Experts of a small language model.
Training: a variant of Muon for the experts, 1112M tokens, 16968 steps.
Below are experts of layer 2 (counted from 0) of a mixture-of-experts language model. Rows are named router (the router's row for the expert), gate (a neuron's input weights, with its number), up (a neuron's input weights, with its number), down (a neuron's output weights, with its number) and show model dimensions 192-287. Each number is 500 + 50 x the weight over its row's rms, rounded and kept within 0 to 999. Numbers have three digits each.
After each expert's rows: "gets" lists some tokens that make up at least twice as much of what it gets as of all text; "raises" lists some tokens whose logits its average output raises strongly, later layers aside. This comes from a sample of Wikipedia text that the model never trained on. Tokens count by the router's weight.

# expert 2
router:512518503544506429467473445432447505527421397532568503509466395458450491583425540555535521488513447508435518400460506517531464459477540598455463474473522587468473527604566520569562497559584521525499487524482520476482479531545491385510510521443508445489509467475563435535510418463486501533
gate0:537458572465534636581641428567450474425440515418546493476464433598536547589491501598431504504477513470509432530558518450544509501452540549415527540524501501499499470506392514402490502493479510510544486471501482502492484401479519502518524447504481485541521579484484435468475484461527428448
up0:526482568467468464407572366518335530563406485485527488510488482539425502582360428508518542474374522524505498469537499542563522556459487628446540498513548577481527466509467503519511488582456499492581445462446495465432481468427489427529527527493532452523508465543562478545527476493486452440
down0:589541483511561403451506439496548535578453523524508482494615556515498439439544575591567515558488448477449572441352461500562548479625488494426505487434511494506543431517616471425478451539370500536577401498405396598459516542444505497519536488576446483538478515429574511553489564489514435526
gate1:546508465454469500478491475465442488473474474503473429502530598452445526495458547506493569452590537477475553504504444485471478508516547461403490377524586533542461632493560403529516511391466497483476492521537450493518346558613615451559529482584534458542535486513517543544541561536562563584
up1:563494503511544502549464470487395494467469512513396548495478486538553526522486441532541534546494561549521511480537442437471503464539566491429486545533517552452525642530503403529512550433467533465489473462537578533384478536457571426535540493441512507562508535537524474496466536515610594544
down1:550495626520453513485415524591591469526498481507523524482481569545526579554493481469509530556568642482632560496503565572415518436478518534579547402478492467601527486492503458550563464513483543529498490553424547627529500521494518475511437553514526508565534540456502504521582532450483468449
gate2:492498476481588522512548440385418541501492448553564551494571404354398455536387481531493476527487454531495487491517478526530635510472456411480494465497565462401495496443506441513531468554534644518448474536501496578510483517458448578527563523481451428445478448508527500491549395468468479472
up2:543424507487493538561482507510472543550461455543505487405448431432470505424523471593467471466524514528385546514502507398484551419444413483491500479522548561510412492495569505498448470545555613535480479574507471484521486481429430543482566453548490509496506525565467465467524382491512541456
down2:599504575575536526479510520490492489539572486443549518553520494447483520541480622536445569448471485538399576575540491509580511404448417517624461409514491477502501469565539510547521460499473473455500517502458398493553458485532580473430439498420572565501553533471444463480413582539557492639
gate3:511484485510510454458585573484528473610498511479485509483495547467378520521568480472460566557553561427514519523557398511520486506361529463579426491456507523454486502458577410541549540514490538527503484523450550444506424485493500528399480580492417430386506589491488507591515563586513487447
up3:458578501519520427471644496384512555518459530471519540479471557489403589504501484534526585486546621364465504494533417530455424492459514496515462487430509507572582509527561497424566559500533504579581524438443571473471500514497495522481460518516426470588531478439474515547465495552444559433
down3:541533400364525458497412511555520522449474472482547572532497475511509587529426491541380586490484510513529494479509535461514576462475556459548479533533548374452481415520458540559494491480471493558444524399493515413481477480519487493569571577564480541451572476517470522540528529510471513529
gate4:426611580478574450524393505500417473563489511508525535510580494543484545528452514533496489533542460512574533462560499528510502504465535550426501450580454529476519462572454485514637523494496530436494470359564536434459452520505546474412386476487473536459488463458556544478523506496515557517
up4:486549525477524508479458495502573466545453505547460482491529545552487586590519617483467480420467430428459577409485494501487502539451482581457530523589435522441455564584424484498524518588562546461583413457515500549491504477542581544436355468449491463474483419527534512477515509470539578442
down4:592474580476520515454506515509469502460637533470504550447518483517528482481504457469547545434518420457442553484408386388428532440501457513469509583472466561465489458524493390549402536517603520632465490521560490517537468446456510597528476483429514532522547429531524483506517522557482528579
gets: " also", " not", " been", " more", " first", " be"
raises: " the", " \"", " a", ","

# expert 21
router:496559454452564495516564507384481527458492488460482515469537441527488491524549568492515418544470527422467512518458505465520533534546464589552567566457544539419398582503465448520543523519544640573462456469556518432584467419455582498387495452542517504423397458472532541511455555535487472476
gate0:442518450429512472451414514490518491497480412518475436514522447492538467535496416439560426426518450628550502427462576450515460545553442490463488526450534537505431485467491464498523462453528510507494532543393530470466537507462527478487542438473566405466334562488490414550562431394438355550
up0:473455479420482475458393536499538500537557479507474556529595496568551506459497433468547441499515524602547516415453563448492491529558459558470547530453559502473354477515503444538538475495562533548479473509433500464533513479405546512474555377481499422515328504473506388509504487423446395578
down0:548444466531506461483463567453513423534494494476516456581594446520517506563465570491451465392569568663529435583449553440558476545554411541520426619376499538511489553512430486466484438566510407513545487475440423570463569556473502552505461411505518461504420632549531541551536512451507463553
gate1:516503482523612489550485503556557514565521504454511523464521499455465475450523452468444517481512459427448441535601493501513498528433490534566500512456420500495475450491522521501537561499526489438549529485520549415505541534592492557432533473549477413482435574524492492503518567478511537443
up1:516529482518566494531517462521587546472533502509522459401467528456426466472468461539465484502519527424418488516574479479471496553476465582524451466445404489500486419487508563502573562501452508410532508423457525511494536536526460565459574441497527386453453549603532508487475500458461572512
down1:509567475534429595484495473541576489472481379552524464480550557530468512477483553496535450474527513475520598471591539560526448575468556490497435516563525542442469349412554494397555551427512469465524533521501461396465529506468501558434542386531539562492550545485473526466486550541517453451
gate2:464600505497470474498479454580533518461504461441620453480518549476434532465505505503471511517542475440498574534472504423477477516502566473489509481473456516500486468528407453454454457563521506385511383557440483396601419482501546441463468540499509571512517487543519563499490545493556440462
up2:447490530532456462532464482565532494462440439428564488525514488429441553461469455486459496498506462466567619556493475447452488466546518496484506479516484522572473491534404445482473468578554537418538436477432487365515426483470541471448515561512490544512421469535451505545504567506580478453
down2:508493521462468541413558428493508460482506486461507449519532501582478441511424493498495451412530432579492531542491515434458492483480516489464467396524485466477494405404435472468436530537545543469565456552531402512503513466541480475529553480502550522511451397556501439521470519507395549545
gate3:451569462500512515555484503507520526540443535488580499508505487509502529546636649432504500472541453512541553440515478585441483627554461597539533530435519589547482438462425445500467433510516432554515518505518598428509588468443578646535503520552577576395540486443492531523471536534498523507
up3:513533503468491503544488616496579526574448441512535475460441485490503494518608550471473507496525443450514465524468583534434469635496487568535497547439454586587509491465534530492526447527505442518509543511518505476578482557485562586524541482570535562435490454489510523479502607492538478456
down3:427500483601549545591560513557496484585480492460555516465489517454499527510494564502489476508418520506583585417420501512398376527481468532533456424388465551487574525496423503576496412619526497529525505447411413422545527506464432486554534547505504493400575525402437466509501513591461504511
gate4:574510458502595494526497420566459580394519596469533507502490482549509484487457517374464467567522493464391459465392521461559524445534493492475549567436546512550448383561521483563497483422496558518561492553571549501543451476543651532463404468614543607523468462536563512501475542486499481433
up4:491523496466490531474471554553435542530504564415525480489463506523570521501470533511470415578535446504429489464382573501448506582489521468468478443423527519475490447587544618450571453544404506493397554624504475501579469471534611555564451380534522493460517555522518481493520497564484481553
down4:497466510485449640440556442482510483524483522493543491475447454486438546507451512473582511533651481479490481435519492533478445628490478448382484500519590459505519371576513534486524541441425532458405489594537579498530504570456475565496546536544480516493462469504383459453538514489461579566
gets: " ", " which", " who", " He", " can", " would"
raises: ".", ",", "\n", "-", " |", " to"

# expert 0
router:482538443470477438562557545450507567467453517479544525439328441410485520561475513540526518388516393565521486527456489512467524539478552484557561603529626546477411587506524528507521484522442555541525462495517510460485355559552493493539484459570557514414453543578482476408543570507427573520
gate0:441566444469508542535358465492517438515398520428558480490444428543449478502527499419489422447456459558493494468459577466456547565450479519399544625527624535411508436504458502521517506499514516478480488487599400490418460545516549543550621492555543553524480571604569495459461420546496423466
up0:421560458479505542489368508454450480515491608458487532504509459495371512494468477486537540449477466565448481402521646449455513560453525569460507575483589553357545459435471546452497430475509559480522426484535465460426492499557542540585632580562553493575459571609461470462531509513519521523
down0:434439521522588509508538435418597523569417519494552476522641457517384478576441490512440376492525493511456430483450438435525517432508471534455439458470552495519576427508532536422579488483445475471468442500529518485564493457515557369456541475505546608555512483560418614559542494378524445511
gate1:474537481522396473571481401468493414455535468520414451386556537493522401511473506610546483525487455506465497477522478486538501447423549500488513512528460528433556520579463465584556531514489509460508419506495551519512485563564468579483633437582517435504469494454483425509416488548410393599
up1:421481567521382497533458432464450457493448473466430475492484494522552479586412558564554485557526491524494512533480575517439503506393547539475579529471442544438562494542420408645563491549487546494563454479565511557567521582541497506475576424549509469510515518442520455493429547428449402547
down1:501557500488468456563511569519456493622501440547523458547510436524527487522463499475463487576501542406446537529508458546451545470561561571446552487486433469571572525513441477474492509575488471494468500469549550532441552467481480510399510430479527479470549442465480427524576528624441590509
gate2:453436616376501547483605491478420407462507457449493502430504633537541509509503458478503453512455504535458411516523401463502462489477489453491499506556647568522596489497564503482418540435623533461513538450594526488497582463526545472552460498450479467471521479496399447580502552585468479532
up2:470520469483465573498510450543449523542425396379526410486498544541428526514558524447532507514461528463562483524562522532570587412545522451474511459543637486471509492548509494652406486345570459473519534488506493438497510565562504557516518539422475532518482468515515524516573496492450421445
down2:564534588529572436454510443431453504584503424546459511543585552441430515480556566525458563500557454401475565447545556522468496463537532578440485562454409474509539529596501474566469496524388478557487497569540421482347456530499470456464518514431484493525523480473574552541450495526464571537
gate3:463520434396411453494556505453427439506490604526504518481420556559522523495647481515485538510483443568514507439483441517451469490497419455612422467492600511439446415448484576425604480593530503470496502503474473478449532533558439618550564515511492506422446511442381539481481539470547467475
up3:579489495476460542524467504493433508473490562463519419530539563375449507541424536473475458445472513523409569534520505460598499510457522627548407527513550586362666559501492515542547472491505487604518516485474581446318500538512438478466559582476446581508514494476433430506523529481525440542
down3:511439514379529521471464525542451478519494517431540541518532479455520519511625528516553504551508470450409421532620487541477474473466448478482525494534621385580460445449510438598484452419492572477561470499573612430497473529547493437514427480487519443463479399484499544575570563522495491459
gate4:518601493573545479450407518510474453510475428479541416488445451476562444470552498519463536486495492509453513459446574578435495456450577531453487551482454462442604451443553571512548518522473562458500569495467542480524500520414411449489547543552469392501444573470531559477552482572583463534
up4:481523537515508450483429530509419504570474430490589435512424464516564493496477543490431570533496564496446463534445560587411594550477574485495484452479511544434565482406551502483599469527459503428501527473503516444490518603422418538569491430528549434518466526438485510529538482504558459559
down4:540463480503430467394436470440509424555415426509535568491460456437428536480521511414502485458485510509561466459530552578536538497590443509509531519434543486468557537505538489514584449448466455546487414471533454523509510426457543576513500464465504542523540498495427554466479551367556499479
gets: "==", "===", " ==", " ===", "====", "See"
raises: "\n", " the", " and", " The", " a", " |"

# expert 30
router:501549458485483500428542453462425461513552410473560481575428480442473539478413484523494481517475483527393494505506455437454470477502509515552429516486522555409546472483486583533525489531477496643436543478426674488547454476542502365603506472489650495487518506420497415479488504487516505504
gate0:564402447500480536455515532540467633433460501548437491539470553478488431491557377522539537424558445471479470521453453536471520514459421556489520522503440453440598511407529485461471439487554511524427486524519365481492526532485549402502501465557494499503474494521593521509428473535491490454
up0:459390469490453519500446489497522616447364522515440492499407525432479432451536414494528540442518434445581514525464398501437494496472509478431476569546438476463535458387576475487486470518439458525426512522553476444575576477475534439465491468611452449559509540496512487458511525555500458497
down0:531535422512531472404521469478550582523454530526567450473556421543454514450544591542558527515506563530498452577466563579505532430514495662537474380465451585479483540527452535593562410518523507494436544520476483558491521562504421404518518456514515425475491524479446526525421547534517527501
gate1:504478457427408483489557525522509476479488516553465501523582486522480534477546520407477461561463535433577581522490482550456539535561470432418588434551521595486503490472529529523538531473404431444479467466486595568517482528485551490581550514533428417334473523468481476512417506545406580463
up1:531524507394453454475571528518462502471495549519521468566511478513510487553556491399422357449432507443598551495449510552457444553515508434452514362496530609500499522453505519556513579510466432542490553454506569536534462448435481475583585498473527406317498520413569519518452485484427465435
down1:561487520471485577591504481511449440605562551500494523438530467470517473486543500474512462558491452385588482428525422468541458494509561518489527552414542370480441518625494497525497544543390505543525460469445546515566513462501535542361506443436476505465512429472456583481550481515441509521
gate2:452528474423537417446480471553474468535535503508544473510559479462435532557472580562527508521492542404520501509526479556411530368488460476521489560464511524569489460445547545496475513469559479493507504443482500543483561540503452472495655416543543485467521428520568416440474453579508489591
up2:543446487451492467441497503518544471452547535416537518383518453454484559495459611534581452484508514429477455510501520510434565419545425583588553664498590591437610527548550496548458533507547521525510469434398477600489449475492577401435556438579529474495555496479650426553527509590536521579
down2:519434559459480485537566573531454568520546552441509436436397478470447480513557534526556514514542486460508493432635574496557553561445518405481504548439582604487542478552521444506608537424453508450547499525665494531467484594460562492473494488414477551510481448518488564555464508489486549468
gate3:480495546415558427489564520571504542459562478516611448596503505507502486487460476451447491506590475586406564500429539445531516546544482466494559470584485488538486421567492470502512418457502555511444424434551688525566576444461568409521521503595495528522518534498535438489444506556461455458
up3:553506556488522497526562469538466516521514492546592444592471505484479529510447438518553490488583469565465436544412555488483518535466520492522549506474495456455580479529489490480518405466455545447453507482541600502509546518433490419560556564539474543552492536512528377477496410529469480548
down3:415478506508563575409460504436525443507464538507505421451577545573508503515497529501493442631439518519493556482482516455565379493539529440576542494536454564503499512487558447463540518489574504468548477546477493486442555449574537456468473475438541554482422474471547548393428542509433484476
gate4:521594477475537478515427383435487483531525506438477464570498534439463580428543453517582466562452471508441532512498406487433464402458507481433428485567439476463505564503472534410513525512459469433537587472491429497498496445415438568481487496439464534514557505484521435470554482509494546525
up4:470564511356477523522503451466459465481512471418531434545481485463549440465523450474526495517438428447513534453528466495542424562515564528430467485485517545465520523525562554533448552523386487468463564560478477502510576487420460559594490455519498495536536580461518548529482533539450439493
down4:455525541470560540483468491492503569557573468472504499470602553486557522556426483496463503512569534460429480423430486468420527485477390518483473568537424584550535489389617481523552490555537537367502428479532435531435621570569528469499523508543549424484474504561525444498546461503543579469
gets: "N", "′", " m", "W", "S", "°"
raises: ",", " and", ".", " (", " of", " in"

# expert 7
router:515587467507592428518504541461487479541411624438585442499513416461431508598511447504488574498455508506455572501421479511549515458558600493551457475482493496516445613568550456505483499495369457538425509449446471500531463396415514498505624537481507525462474540496523549562493395551463501522
gate0:487511539580435404410398525587541413567529464445487571430465469441460477530426510469384489474500401449522542515412648475492525491530557470459494496487525495574538571568466463543538479528433537466495502559500553585541447475439532490556550510585573397527497451475539554456537465490529582512
up0:471567554413379484476495517461462521566448463525475523489579586491530490498452595526493555503523457600454485496525550529531587438536542406430465486546504539502492485497552485452491523379506460491497569438457478483455561590463495471500454491530465594598459539536571597425531494452538540482
down0:560484415486513507502510546440470526468477482562559524465526540515519539517549574509532626480504503622561552441426457459464520409528502540498536548459572515502474446507497546482479489477518425413588501378616483527491512572468510485558427475521596557520484542469555533562470532470525441524
gate1:487555524490478491539603453464499542562556531562463440539560515442539420502524565436493697518508519535558451450470567534550518508505529519433536409481382384575526572484412552528435430475503475428558409506539516553506428545487519439436469517588467395544577511463513501523550526488518619631
up1:538558448555491475581522478510493547518541423536490396515422459504424488442587573473553585483519469514478499385530503517553579552454545510488523509434473492524596555519498574390531434548547514468440416439570566496502494571528488538442500492508498475606489491407543464431525509416508559503
down1:498449505538489453492469528548547351481505513486423541521487483489559611515432453424441458558538569410453494604528445512499476539466476472510514468563494486518465584491559517442481544458553418521527521464523567444513423442546462480584381444449602517529523556587393421600451519468464436535
gate2:562493595524437574454494506447449541475385437535494540597446546566478345500550463591508475518472510533407551487497574498522593464495566490515541580469500508566412469468412473482428561607559530485545494478554532511495489539434450513529488452557458487458396545513487512481471399460492569525
up2:499468457499445534561473462497505511497397584545493569523534509494506385551524482542453493560445544535522530463500459415429573474509495540538439573501520453534416576542475543563599493493525398579512478435509472536452591594453470517424494466526524478452464503614492529414453397509532603441
down2:486540426548545478521518472573484407434577592524452476389528498525565577483500503466402446474366563480523493534404443480395499509530530474464487483525518469511535509450522485502436456407431536535498425527464436483533602549516487463459493482497469473506567500522518538514486421548584472415
gate3:478584426462550521472489508429445473449498511478475486477535578432441477550434350430452447525511419507533587491503502464418444435591531537443543477622540428352457497483446524509541426480474567482518584494509537443572646471555592466526417442502493454489469478551570565479474508507468525460
up3:543561497475500496464505487524518534457462522470513520503508551498464500451472389525474492551483450460632454466557444525474502548567449567411527453542566492471542525532445564555503492449448525476584514528569432504478506463490532480523437518477565484453532496478535542565447496501403546489
down3:526435500475466389467493398556408479458522505513438480469549505565550491454531566493528553545454428445542474454424520534425563607509414474539433446470531562541588569474505540451490503431541445521580455571428435471502421543545407528532551610569506534475482434496483500624405598555520474520
gate4:559565518545501397484566551559510531539521541485514496493532553489443466541481451408489406476507405488425511454476535455539495561543526569502596496473490475427649457452496563451624479462501466484310493498464470561437513395414500407483513508530455458595538409484549541512564551463545492538
up4:478510444438474458494581640452467501580552481436458475491553553525543510469540456487491476559536465478519556397526518476556493552500543460481504488578527492506582502478472512523478467435504450486499499448424524453505438497454546488439514437567484493582566523490583515555458488448478475532
down4:476477516501465535515539504475447477531472380511475491491464535440464517497505504496534482507543591475552571409510530478514598386495570530477379483586559533623464583433502485493512546523526509569592471479458576519573438618474610529367566509528568477474581546536475524573472573552466454470
gets: ".", ",", ").", "\".", ".\"", ".,"
raises: "int", "aine", "hi", "du"

# expert 14
router:475502465426596538548542520588484505408470566483506451461463499513425530429495487508529575478500509417481490433447480518495459498537506497474480556432574484482456512483495619547500525483456473593521517499474478421519443480475488536484506501616471545517483544504509545429555470490498527422
gate0:445517494511529514525561560496458475444475498486544491478478530453503522478648531374594492524429437406523545467507553525565518583468449499496493616410566479514545506476512528469495461556530508493452494483519462442424536526410545560497533435451508403407433495603499511433438462496446458415
up0:476509435471522541515515568412458506505471520505500431486476564497474490483612499448606511500431502397482598485452487506551498487456497511489501513431553485543531481484494520530489476507587497466513521445567495401423491581419512545538508499467444525426482474623467484500452482532478526446
down0:407498576545413482511539535502536545493573509508442468558487449482508489524437433610510559559517406509484507459447428441378448428503630578600511514484493501578494495479448495572441427483487521525486617529572522569463544491548503487569456602525434492618480531593486490647418491474568498539
gate1:482563492507489419553498451469456481520471553437532508581553461506400514547491545458438496464486513497442531508533540526527597470444489388543532489424473497459544558517513516523520555427446556548495549397486463454450388532416538544447466412471459536524474534501526346537471462462462470465
up1:511604540567480420513511448472435509490500500431557540562638457612302482547547479472471492438447555484387523501513509572530573447512451464536586458467455515502489581569530482451518573409456562575526572423526565491496475553447529543450449428439489530490471533516518404498503449461511522482
down1:501472533548456509534430442537568499429542504472529556482449591535472541448524532547572516477548530489466521420439557560499510474541523475459459467554501389333487481515485461466529552488457495495479406628496548441523490501579487561509431553518522496482470549521461506452493478494495543572
gate2:563451523486574471457543502522516478558437498519520485497467442494552599533541488516516579537493435581514521432485438549500395423514504531543419502413518464543496533467481453556501496478482523473505510488538587520501444539473591614447505478597492457441441500583516559533447498563508582509
up2:507470544437545445393432382473485445451440400562466506494560487536499554466581471548466503503549515582602553491546454564502449460455590537456547549465509472539547472446468507529504520548434505436460550464562512487542483480517492566398536487552459500581419591486514513505578452575582595534
down2:490453485568431418451528456558503506457445425442507521515525490575415468470490498484535522500499520545671488497459506501514538538400450448506554588492540481546643457478577441464499485537469557448468540599493476426492494427569347434462478430532456521535404467498453452426540589573595512427
gate3:512473517382552605483467526610398556484489629504520521483494467428499450523469516580489541543469537407482454587525449357504443490549431573490512511538488473462530490473499505440431544434505448507476576530474486558553480605501616474475499476515486491583400517439395554492515471423509632493
up3:441456434430544528493444531619426488503497585500526431397476492422488460530479478490562509576527529460439440515561468540440494512596438508471501505501437535438469428518497499522475558461470497453433554451461494548615451534460588487516501562517438535534436503475458478488474490415481561470
down3:523546545474494449484485569437554431485429451487553503552564635581468541542534551538527583431578509497511505537427507550485527507475497429472541495476481415573467458552463494466541514522600507381463458470396589441494535523522446468588489506418552520484636532477513546524475520591461500440
gate4:455650441533400509373524546432541499403447415433566524471486485560609482527525539498445532574494550543532490540596553566505456530546556496401533505462588481460547427564545496582480510531464570464556505512607495503476483468464453468560426509508527557471440539466484485563476619494543521527
up4:455622512491405581397386495528478509528502508585500461634533491503522480594591570443462545501510554529477442493536558541508535536529533512494504580554514546577483469517442533442461568450545519509575618542520511515449479505507580546510466494528467525394473546381423490525463506609520563509
down4:536549498474376518503382511591546583548572520543553456514469512486458505533576603450476401405517572440503394518439502576548522508428520557454537457451505554538542490502406578475475537531440470499590499533464519519478418444544576543582432416580447473433437585415379481526508533528490558483
gets: "\n", " –", " -", "\n ", " —", "\n\n"
raises: "\n", "-", "|", "The", "===", "In"

# expert 31
router:509547478459451527538492534443544574483531531434550471534427487537407518421403480541476423448501485512566476449474569403494512496499593570513471552569480538536445514479462501540551449581480452540524550475518546513600454475454498447434526487540580493491475610611522510520456495461412497469
gate0:466509605505518555576520487531500500523466457514530552497536477477533541539417485375505562503434559551478525452580492467524434423478458491504451551528590581508512399491541435431496576515544487543465577549474457451463550423551552516464534513420457533455488513445505541575429417494451495419
up0:470451625555486495544529473500521503567560498500490529516506515563456565496479486461502486472455506521501522452612500459539487433464502461507412509507522448558396336501571358466541399502590480526513542610506515448505601477548507528495495497442487533443465544475459527517449516506473437451
down0:469509493456460460525448595429476482446491434424489442472495527581507358447469597526389449493533469579448432538568453511436543452497454447404515481533480472493555581518436484412490560443444453459559504495573482506519511562475536539516417567479576528536474542519492476420595535573546503498
gate1:545534526529550478515629439456547416533484444459429514576442567474584529528616443488523490470507572524476528598481430560475539453540570507388457464495525445521439436574508527555551560505420542488500491441537478494539510544499471421429563427424509498537455512487530479374543588542526462484
up1:509517530464560498550550466477466463468496433435516528507437500505537468500580433495519419418505496503550500568468390642496490455515560473377474567495523504513508385529540525555559515544483511469488497507537472551484462499424471426405528477449542413492461530521507461388494521552522467463
down1:556558467449515540568461462459602461434503466448489482534509467595531485441524571457427537515552504573637488527513489562543544392491401433449496482537550507539539436489520514524479443517491530445513506508470456488471530435555539513527554508414487414526509562599404478454453469545432492494
gate2:542579591515524498465561499505547554446424431529503538461450454494520491458608565603539418477553504634496531447517462553505486522487391501491529463443626532532530495497481448500566477472518506416475440546522510449444536518489464511545443494435565588441480475481489531460493476483457504434
up2:549667644475504466481521478491584598424446448476555541490409444471465483471493550561534453442462482596563505426498439603457489528480411483505521584402564549457424473462520497453584469491498478457499457505486523429415574498453425470519461496469552492429464488503474483494502422524414547478
down2:533553504470559529475505492468448450496487520490480538527446502533552504475482568459465590459512461506535541508390378530511435504508507474489410570534494471557491419513492440393515476481523468409446584501430662497509456531473520386486500473521481392497503543475529536518522553649494416519
gate3:499441514471450371484436446593576472414531485567494457488531398480519460535465498551494468590475452421537518603555530523558510502512476555498532422487420430495377470380418454523540509431433490587626493546405518429493439521565530476380501434464452499560486520575517561517574549442445485481
up3:485482493526484484478498484620535521392493453514536464501492420532493439515507570524508462504427435450551502538529480537480501507483529558515501412499506468458443492371445508598543529499433454604590527508390574499485421546541488495430530478545465502573539567542420519500575545539407471483
down3:540584498491500462444519605635522551476431473522409585527494546519508572484473520423443525465498466559499506455507406594430504415482472476491486531518563456531526495492434499452541385452507589521553452374450450497517439528517509411524592532420507438517604455531566511481432539485466491502
gate4:480575439459534421496532421489461535553519605477602486492542530497465524494505551472516522531443448449480459526453444472430487494502555444468523525485409473505655441514488591442518542481483526604494534503513459510465511519495479514491462514535467499465532452564510391475541473552425553546
up4:458505427545561513502493369479482516550538540417522549486490536448485489463555451555514533537415482446429497492477441459445569551477518479423599509491429496463669431509509613446503491461423624564593557489553501507408549474526471495424556494547464417451496546483544368519465480504470528564
down4:456422540510392564539495492437524563511518492500472515553452455419466537534499496540529510579564490468547405505439422527507486435496592481491413567495453565546505441449507488525462426559468471488513486458630552496504504427491439479521509525531519479470515491448522441507439484348512468490
gets: "=", " \"", "|", "\n", "==", " Born"
raises: ",", "-", " \"", "\n", " I", "."

# expert 5
router:573499517454540537512508489528496465481455427479414487575488516504450521462522514499462503550438412538485510474464532537508525514528425501512576581495525521545495494517494496497510556418574506525536595466549484525538409419520587483464432527511505491567481462476504598396449491437480447480
gate0:462479514473462528466555513416467469598447500518519473487470526423405470558501538531499471443448401460511500452490517508433437563521486567474440526360422560507492412388479488532519471518472482557515498469447491397461547487467534538524507434430549508456458509469445541478473545538540592540
up0:437517496490389568466493485510489392604496519504476490569511513475437410440386555517500471521412461501463429487521585488473473522503473520353455588501473393464460556455479480435477498547460456534556443500464579471502560508519508569445431409548498594482463599588440561524570524529544547546
down0:513442491464429498370385553556493506494475529453527483530560445508540399389499510499553469508577479533550457481468503527496551469510512513399511482478594420473526482552422393461449531483447467524406562560603552439540507463501470462572472391550459507471469530489445467403486453380478450455
gate1:512510524419543539545543484508469546514583463419477488472561568525472519526492538431507538520562495527466498426496489551506478498585481506471442508488510495537439452551488383533502538544540655474532642488544472525561542457486400560465559478571476562525542531565476493489544398526565392430
up1:467504583344463500559517469581479589531596483406450448514513537471485414476466567434484561468546533537540455496496496535467492559545454454435382529477470516566547454523441438560530543520542578491475657420490474512490517524509392558510530439468534581528539546566463515469578444451510455480
down1:458535503477452484477499463497509444533405477443502524555578529432613340455547462474539507482534484433530522550523552517481468517470532405625394476468517461517621521454499482459455507529401407541442483422468513522450550555616459585474431537548553515478447435496451457449560592521441550463
gate2:492549478540550517528525487547529563533469509458505466479476397484529496480419505547620396467556367414439590508439412513473531538482414438547476597486468511591543482447566425503486536526574437481550559443436528563581546508514422418472519511433566465474562538587492597469501505506658502427
up2:459534515547480545487389511546480518446515432438394431421486459456424579478514542523537508498493407452460544477396518490552448531449505605422480556509399472560586470487601533482515566427470539529544518525540533572463402468532477490525548490483455415423539515620431517447470513494493458450
down2:473448524520444415490526521399650552505608515474507541455589591513525562518466577379526453515378433510518441504379562592467510436532553408491478525524497542492504486529516520549544473448499516508528452447454561530441449475590480567449522462507428445575570521530531394452472408507431459525
gate3:424552468520545607552486495466426485468500528529465510451405501596424401559629565437506480442494491463483472480503470424407504488563464521483576598499541529473461552472503451468570571441481523491482602513570504508550414484492460477465466540371551512452430487472465456541504475468555484491
up3:518558523527583548548505548474453476477528488509565507452428481614503461545638499428518523489458486465536456516453511418517624507459505436453586563427557510464511581496502443593487522453504539555495530503492526581499448516472371463481465543422507548470476542405517486528486459522563485406
down3:593591422546556549464501490489494477437479534505532419480476537543540471480458464542488491358535488616470580502557604563512529479494441490492429466518513504408505498558396479552399496536494495428550505463489554589490556565464457546443487477516507571535525505567539458432473608481513549416
gate4:410476458510509532511503440437589463536513485553464443511549467545508481566536559453594496502479497541481469511436564528537494471491496425418462619474563496497411438433537477508503512605478485481477465426447474492584640464441557537447481535512525501436496593599464441438441422527560477526
up4:450466422515484484502485503454527477546532419546406432505538468593500514511487552424609556545519449586413492452394508540459539483490465474400522575497555564525502484443500494480409526521526520493500483503432423526579546465467438580404485520491515488456536536561450401478458411435543472462
down4:537480492465462512497562580462508501561556549574496465461577435521527577452398529471500485492540469400506519508576573484555480461596462551434556516490473529476495533580484526547475502532488480423529412471592430502526429465491471433467488553584375547454535407451541428512534451456497506594
gets: " as", " 0", "0", " that", " 2", " played"
raises: ".", " and", ",", "\n", " (", " to"